config.toml
experts_per_token = 2
activation = "gelu"
router_score = "softmax"
balance_loss = 0.00878
balance_bias = false
head_dim = 64
positions = "alibi"
qk_norm = false
init = "normal"
lr = 0.00389
lr_head = 0.00992
schedule = "wsd"
batch_tokens = 65536
doc_mask = true
Below are experts of layer 2 (counted from 0) of a mixture-of-experts language model. Rows are named router (the router's row for the expert), up (a neuron's input weights, with its number) and show model dimensions 0-255. Each number is 128 + 24 x the weight over its row's rms, rounded and kept within 0 to 255. Numbers have three digits each.
After each expert's rows: "mostly gets" lists some tokens that are sent to it at least half of the time. This comes from a sample of Wikipedia text that the model never trained on.

# expert 11
router:090160173159119124086109115105139136117164128114096128104165176140136133102144110101103182122116122110113124133194122103096143102194153117090117123141110118129137142158106171110136150146120094130132165112129133116152137125144103100125096117124124141135132105129110138114120174152082168138134133085142156121156124142126164144141096119128110119128095141117096135103149142125123125134124112094109132120150113130157107106119097084154088163112108152085159164145143117100134154137164094127132109091104127100130140107145108162110120154122124091121120117137150116168145119138141170093166143137112089138122124113147118105115109146103150117141129098143131121125126113123167145098143135104150142120092150112157223163055147125174110148082155123106128143130138183073156134137107150
up2:142127144108129118122097154137117132100120112062107087140111162173138140087168173112135135137132116134172136154153159102166120093081115174089146126115162120136104123167156154112120101132120129106098136049140119130135108132120131107109127143062111145189148108157138175118126137102143121103130148115128136096131146160089154113135191159138129061091103124143069116133160152140135177095100117140131181153113138132124134150115144116122105065126116150108156141120136132123098092128106120144113147102107126134161119153129117127148114109104122105140132123130195135091158117179139101134144197113142085144141114121138108134176125137138112132143146127135114118126125129119148127116113142137127156119125124118132147131126130123150092083094098126112103137141105128101111119152156121
mostly gets: "shire", "ić", "\")", "idae", "ville", " County,"

# expert 0
router:181172109122102112097137101150137138109128119125123130129123144139115105139108119149091095093134132129160126113140125161147101109107107149104098096149108115075129110142130115087132140113133150126153068150090145153101134158156158115133164153149098114118159155084161129127154145095100162115081131107105126122128133103139111128137078118128161160150109152155164137075123144131146135102161138150136129147156125110139105099127133101131147096158118119170103122152156176110127109131112169083135122142078115181127158127096093146103107155155095151138184141129134189125105126087126100174111133101141170121122127114110135118161150115132176097117142156085117098114137152125122141085097153130124139145119138125106138133159127138096105152103117186137047110141118137115113124126133115
up5:132171119137143127094153087147115131169131180094077132120103166143118105115085122154095142148110157173115114148127109136116100102097081154125164140136097124113159089115126117087123145139142125113122099116135096121132095153155135155116113176139192100131147144134099177153119093140111168155108079136106104116118167134146183136163100132104120117110140120147135175150121106111144099146136165120137096120110117138136083123126094118120137127111108130167142097110122162143095113112147120142124137128139096129110161115103134137137164089097118132157134123130117129104168110107151138130113113097114112090089108148141106157102089113144153092134174161106116125051118150101116133141127108112119126089124127135122138092133144128134124126158144156172203138143107124156161148143099160
mostly gets: "b", "c", "h", "ch", "f", "d"

# expert 6
router:176117155131113099101127141141126137152130106121106160131107159149114134153134096140144137127091157136103127135175151110075128116087138076153147141124129124144099141122143135144170144108169145128131112119081156128138108119172126116116115140118145106135148147128122134137137108126120108116107128123151188146152190130134145159160096081108101097127069135111097118121107125117112113106104148132067135118137142114103132150144111121163077133112182140102122109104163136110064139119149138116181126111126136167117138059154098136135153158149121067120099135161155096139110149110156128125133142130110125071110144172102086105128122144122133132135149100188095125078172157148144153134137129119093138125125141102128174146106111115132148149125115133105121093182124117161119120149134108
up2:094138157149125143124170156117145106127173145158091140141103095158094098133125106064140133135125125069115164167150141114131126126097122152150110103156129105121101113175123124145166108138116155112141185132124144107098186127140128110136163141141142143153102144112161122124111110103139130162167147067168148100147103147142153112173120082110116144130106134127149125157170125125182147130084129112109151134126135103151124147136119115144093147088162135141086145105146126120151131144136131083115100118149097114124145120101140109161152132114125108115126118142117138091154166108121132119136141125128120134101149109140100131111183128103119144133132116128175185125137160127198107087142097075112089140113099110158137154118171123103147105137164162118138121139172139143150128184136107
mostly gets: " P", " F", " G", " B", " L", " T"

# expert 10
router:090132108111106135120145113147137138114100151093080089134159148174128129098152112086116147154128112110085109148191106145131124119159112144181102157105125129119109180111112147116176158119107109084149131100110099096152117165131164132139136130098116133165152137174126122113142115156104136129123118107142113118161101126104161154125122051123134089128125144148128118087151086133143103148152135124143097124132122143131130127118113140136100154125135176144150115101131111149166130147111130153112159115124112120153122093156083118110156137108136104083165137148127079181122136152173100126121132145105179153145118128157131110073098149138061153131113109180089152156143156152069113128127102128132143150149157160130116129076126157150139134123137107126135151147118155126158126117133138
up2:062126192138129111160127143122152148124118120116089112174155143126092099138125153120122109140103126119121126186129137157130099129138173072173149117169137130140143148119156126155101111122082110098154165120088197160113112117099127121126142137140133086139104144132101106130115113121127126139094124134142197111130163138116149143117109093131084096160163156114155144139160106159132134185100165126117111110123098118114131148130155105067129141125132104104117111110122083148124136132121119170092162107120124121131107141138096113133109144125125129123116113136103121157132156111119115120136140133134131144101120122130112108140130094122114160154130109097104167158134127182160081132155163088152118116140184109168087116106092161153107064131096109146112135177151131155132125144131125
mostly gets: " the", " a", " two", " first", " an", " one"

# expert 3
router:111097149146112092117133117164130117122130149109158144100095152136132092125139122101144091140125130129113086113143138133124078078090160109137132140121163211097079098106110107115141143114107139120146110083085116096107120112128142124158099126131125157109129107127097142158136108119144164134115083116132123131133132152115155126154118146130115105118194139173142139190134155065136094136162120117142109080153159092098126109146170151154156135157143127131162128114122133150165142150084079128131167129149136156118145153148151156088120173183100091123192124143140119094119121121105139113155119130151129133150108102130120074115087131128146136139114148099134142104132156142111170123133151128137153129100128130097116109136110098122076132124112134171106139132138179144132093119133147
up2:150082112120155132133120113120176105134116107104131123111116146141109125108052114066090115110160175165147147134132134107113123110121141111158115123109121162126146109103132132110163135136053130125139093104120134106104149097138116091134120137107165138140098124152106095132170163108131123092142117149147132142142140152120108159098087147071075097089110149131145142106159127142132134096091123141119104138126093071072126117152089135125109138112172117120157165136151135074112124106136086130146153152134163111143133125148108134117100155112157107164111121118151115124107172111117121113142098120135124164092104123112152126131176119127145144143126151105171122124120180107094194152164123115148095140058129137121132102149137152129121123146100153136147092117121145122135159141142142
mostly gets: " b", " c", " t", " f", " h", " st"

# expert 8
router:089126134122135120120117127115121115133094134090118136095158143122130148115129164128119125139147151134125090150172154106111113098148153092140158154107177151159142159080125135102164125123118111108104123093117105120107106132126120132118107163143140150099185137160147119148117123121124158112127166120149129125126171159069131133159131134139126122125165118155124113139143120099141121108147159167112096096146121135124125135115165123115137117060124130111132135088078119168142113137149098176092128131126106145121142131130147098141132094133152148081145114091152055130140089217138126094137093147104097121123156109162087093068097154095124101176141135139100150082175140138131130145089115131122140156140129109143175130145148128133158117108140161113111145113124118098147131158169163
up10:112150119124112125190089110153148123107119161150127137149130098119108133149130103169131156161178152119125131144106118129166164100127154084161146101108153128143077096123121170192163108135098124133138172144146128118126093139144127112130103176119119134113150124122115157171117107119122146119098159101108150175107141126094141153078140145164122131134099138101118135146104128090143153125152123098133123132138113109138119108111117149106118179116082159104182121123086107145144145156096135120133128087125099122142130109133158108161163129149119143118121130128163058123086112153078077145110150095117133086143115156114109136062120102126082130093083161131118102154135150136107132105109104081109124111152110106125108110133139147146107152139143129137111130140161145160111091119142167
mostly gets: " part", " team", " time", " Party", " work", " season"

# expert 1
router:078122091089137137136145128154129150102101116113122112187132115137133147108159142107106134130124108107144162138154137151130108125124125114141104098127153142140139142103089121140116160155179141120134163095134113177100096153133153101117136101089089106129146128143154109152157122111158137134134095117122161152137142113107154112134138100130123107093072096150135131159146115130146132158094081094099113133126078114116125127178140143132085123106104122140052139116125151153102125123140143105103132163145128145127138125127134130137131125129169116141121078141124095116132132083152161097184146127123133155161134092119121123112104147075136160196133124074105137136116110158128154106125128107120117128109167105118124131183087172187116138144113133179155159095131086131127139125095184
up2:126139154107110123108132170123137136166148094140136130116146128138108159161167109099149159149109161119112158078131141126113147089169099127126125149097085122101142128160118136153128103110085114120105118120106117082156164148071126108146138098111131122166150097140153113156119130134147088090120126123095100104157150101138141121148109139158101103141103084119129171202117143101116116128138119149110137119097142144152131132142121139145159170152137178152132116099191170117123116130125142104097067114135190100101128109186134172110138147132175127133108109131129171151159143146122119154141125111133129112095110122098127068111115108130090119115123160081152128108148125153128118144100124099103127145133110164138128128157114109154131141174100164174117131109135108123111162103154097
mostly gets: " in", " by", " at", " with", " 1", " 4"

# expert 13
router:174107208103122137143157161126144130124141165120103143135148128103104105116166141130078100107147137123118096130107101110125128138119087121145100143102076156110118138118118142135168159177179097125086115141114127104131068125104169119108174154139096105067129128167138098119131112117145126095116112114140102168110142083148126149104114134111120120129105136130162166150134097122123163104119164086125102102145111122117145139141133149117151143112160107144151099132132150107146167127118141147154187151168125112139121131096119089142112154157149137124107069125112071117165149153131100146106136122123113165154141113129139135107118156159110148124139130065135107129155141142165123149132118119124138146185123127139086087164108155129143146130109129085124104117096113112101093134086117
up6:099139111123161131172145158162114137104094108104116116089110109122123122118145107175097181104049141135115170114155153152125158113102085159126080088082167119115172101125122188103193126124159096149137121128156111105116143133116123100163134161140103102113134166172094134151137138150157109115116087128102117106139115124123106093116127137123127128081139120161090121134125111099098167131140123131149120172107128092138143137120120124112095087101120103142099089142148110112131120114140127120147136161100138113142164158135113115138132106088159138119129147113121151116094114126139137145114176114177107142138094110144082125121142109101117144130109128112167104152153115143112174146119095130103161149147111144117142113195136156103127106159104163118130080163120145130126138160140133
mostly gets: " %", "zz", " MPC", " Candidate", ".5", " 0.0"

# expert 15
router:149164136131114122149118117082139094146128114115105165114158110124120147128161117126141132086117101107136163134113097110147132133182045092110110065126128139084115091142145135125109142155111120152148147140112136136123129161118115106112095124171124116176140073136104125141140142176113129143126120117142129135110129107132152124132095133108140150133107108100131127078157144119141153121137130172134098152144117103114173127133098086146124171150095154132137172140111138108144135120168167146120084101097138134162134149168121127138124108094107148133123151128144163145122097130123139104121140099123150116141154125140122114171164097076115079112150099164138076153111109141167151140139140129124081097097121112178166140103095176121096138107093166091133140122093193135148124126145127
up2:092119143121128164114128109143132147145139134142104100138153119138156115160115131157123145124105089143134085131133121107146161113112121129103111116118121140130168096107117100130126116083114151084154105076162116145161126155152148130112126148129113120123180122145143165145108104130153075112099155128129103137159167093151142113114122126109114143098101149091155176085106150156103126136114134111117110102130150146055156193139145170124182169114171156094121128129185143166103107107172131070124149111081123128101148132155122108111106152133125109082119097133144126118110071098125106138114102127129148142095139106141098125127105130095112139139150181137144131115122113081148116090141129135157116130080094068100114141122152120146112155112131126119137090148110099100126102114113129
mostly gets: "a,", "ia", "ani", "ana", "i,", "AR"

# expert 12
router:105169125122144118137137191175131105102125167108106113118124136112128159119138135147130140135131100128116155129124108163147106159151148103119117138147120130149126103164091130165152158172129173124098129115136131140171132141189151136101102134121093103131118103154091136120112145169143111180082164155114141145127141107105136142133154124110123127115124121145128167104115172126117159123156160118091128091140137133116147117144098152114130095135136101076155114204135130121167118158112076134117126099143104169143157089114046142127172116123147090110124084150131138116102128126125123147123089091114102084083168157117143132135104106101124138168096116172114162150143111129114128124142115105140121103075144126162141119109104104140132128136122114116143114104154104199122098120130135
up2:110144142109134157129097160094099125136100076144147153131156095117134143095140107129128128142115137079131104108123118126136184126115161109132129142181090141157130151137136149088111148086110088091084132127094153151131130114166161142139130160132145056170146105068153126106141104120105149139134112136116136129136105150092136091103124158117096154140090145131158174130163154136109136150167092167123123110107113116130115148150108136146121144154146152136113151141116108069116132106112095134151145131120143164117135099166090126140120144113077156150122120120129147194103164128100130115137166127102181183141154104068147122126143146105124115101135149114140109138140122127129181139112156087102132104157157084124177116117145085120117137123129137146119112127144124146164141142124154
mostly gets: "|", ":", " June", " October", " September", " November"